Weights of a small mixture-of-experts language model, trained from scratch on English Wikipedia.
Experts: 64 experts in each of 14 layers, 48 SwiGLU neurons an expert, 4 picks a token.
Below are experts of layer 9 (counted from 0) of a mixture-of-experts language model. Rows are named router (the router's row for the expert) and show model dimensions 0-39. Each number is 500 + 50 x the weight over its row's rms, rounded and kept within 0 to 999. Numbers have three digits each.
Before each expert's rows: "comes before" lists some tokens at least twice as common just after its tokens as in all text. This comes from a sample of Wikipedia text that the model never trained on. Tokens count by the router's weight.

# expert 22
comes before: ",", ".", " |", "\n", " and", " ("
router:549626543502530502554499473555547556539585470453501499549438394530444525560474504493472565483486540421471519481499562514

# expert 56
comes before: " |", ".", ",", ";", "–", "th"
router:510501549475557442522403533424478571610546424469522427559502504567519460503462514478491477479432478521467484545506555508

# expert 6
comes before: " the", " a", " ", " he", " to", " and"
router:472515480446528525514546545480486542459567496555396532498547480536500503437526500504480500447561427483487515392522483558

# expert 53
comes before: " |", ",", " (", "an", "'", ")"
router:481562518467467516542526495489517545606504457477510469507429433544419424522511546508452491477465623547473556512468436452

# expert 42
comes before: " ", "ly", " re", " as", " to", " than"
router:506435538522476457485483399554502591504549476559504495493564579408520473546643521547528533415479500509471498550524483536

# expert 17
comes before: "\n", " ", " 0", " 1", " 2", " —"
router:455444516477418445497519515448512550562455497441467569537539582440427446556670506524540419547485466535461432474505536538

# expert 29
comes before: " to", " by", " in", "ed", " of", "ing"
router:488444376532608508481483597552511581410553456519420441397546444488464487498487511425486428421597445522519511528587462584

# expert 43
comes before: " the", " ", " a", " f", " re", " p"
router:599517508565510615591533430544553504437461508540506565410454588453513463505499507547542537477533512445487503475492467602

# expert 50
comes before: "s", " of", "al", "\\", " is", "ally"
router:496482493564451496531516471416503518395494429469491519461548487442562582517394562420474491470473447503483482472536453564

# expert 14
comes before: "s", ",", " (", " and", "'", " in"
router:433499438545444452553449546470467511565498489557513478509501430602506408553397521587549578484449488429518466539571458525

# expert 18
comes before: " a", " ", " the", " in", " been", " an"
router:423463502558497538488524462446539529414532492508506491379451517453496509509516458505563524447490466439510476474524556539

# expert 32
comes before: " the", " 19", " a", " S", " E", " P"
router:499606521466487563515473469547443537415379451561509522448496514449471513586505491564497412617554444468481568385427492447

# expert 62
comes before: ",", " |", ".", " and", " (", "'"
router:487505573445451514580495528493506571515466490427559488565414470567402542575505527537510502454457447444456462447484440522

# expert 9
comes before: " 19", " ", "-", "---|---|---|---|", " 1", "|"
router:498575440507519515516456456523551517538476478426527418540443480470487482560480530459419444546450513472432528520506537377

# expert 39
comes before: " ", " 1", " 2", " 0", " 3", " 4"
router:482581494540541465617495535451479506551432519413536490539569514514536560620579536543530464601550439466443486552420475439

# expert 23
comes before: " |", ":", ")", "ed", "al", "^{2}"
router:492522477492477497397488440466558495474635465442523488407469631429470525457453390496460506617506544526508526516454597437

# expert 28
comes before: "|", "-", "\n", "==", "The", "="
router:472439559495529464543528490504451451472559428466439563544442619583560459439481492386497544511485556528512510543574545466

# expert 15
comes before: " |", ")", ";", " (", "°", "}"
router:460494515472477492512544504451537574569538451503525468452490481501478553467445508509578522400459481467478598488435446485

# expert 49
comes before: ",", " of", ".", " and", " in", " were"
router:473475457521490415490425514475496558469469543426537532508429494496511534422571539551439530411487492459455491500399470526

# expert 21
comes before: "s", " of", ",", ".", " in", " and"
router:573485434563425514478530445508486534483503519558553512356565434564459456464506533475473554411548592481521477483494540557

# expert 12
comes before: "-", "\n", ":", "20", "The", "S"
router:391460557402506391536495487517472514468490438585472441530462556518571594530334566617510451476493471449491450488484461494

# expert 24
comes before: "ed", "s", "ing", "ive", "ure", "ation"
router:515556483536405547493533529488518522582466502392515480433496547499480606487463587531506507440538485540486459502573466569

# expert 63
comes before: " |", ",", ")", ".", "–", "%"
router:491505566491537502464483546422531590509540435457471485401484404477453418479433472459432481426417430459499428533454448486

# expert 2
comes before: "\n", " The", " He", " In", "==", " It"
router:544454510430441544498482629452519457555506570549536492571423457574493447469473480512483510443476499513481480574453567516

# expert 25
comes before: " the", " a", " be", " 19", " his", " re"
router:507521465510458466463419514482616536528530592467428573463529485549500566508517516512520577536534597492483513485435565516

# expert 40
comes before: " |", ";", "|", "A", "_{", "R"
router:548498607522458449480516421470560488440595462548538511572420508442536476458557523458465558536490459486455514511488552422

# expert 38
comes before: " |", ",", " of", ".", " 19", ")"
router:555534458462463363525573544511554580525497498516531423414627450499528613610560520405427540521452551560474468532401545448

# expert 57
comes before: " ", " P", " C", " first", " S", " 1"
router:502453594476367479534589411444557555514477501458438581580601578459502500587532514578497454601529378510502473487508479456

# expert 36
comes before: " |", ";", ".", " 0", "%", "4"
router:432450532467505467531493454438538576504533413539556489572545450521531411461497492424571500502473530516497479438465548413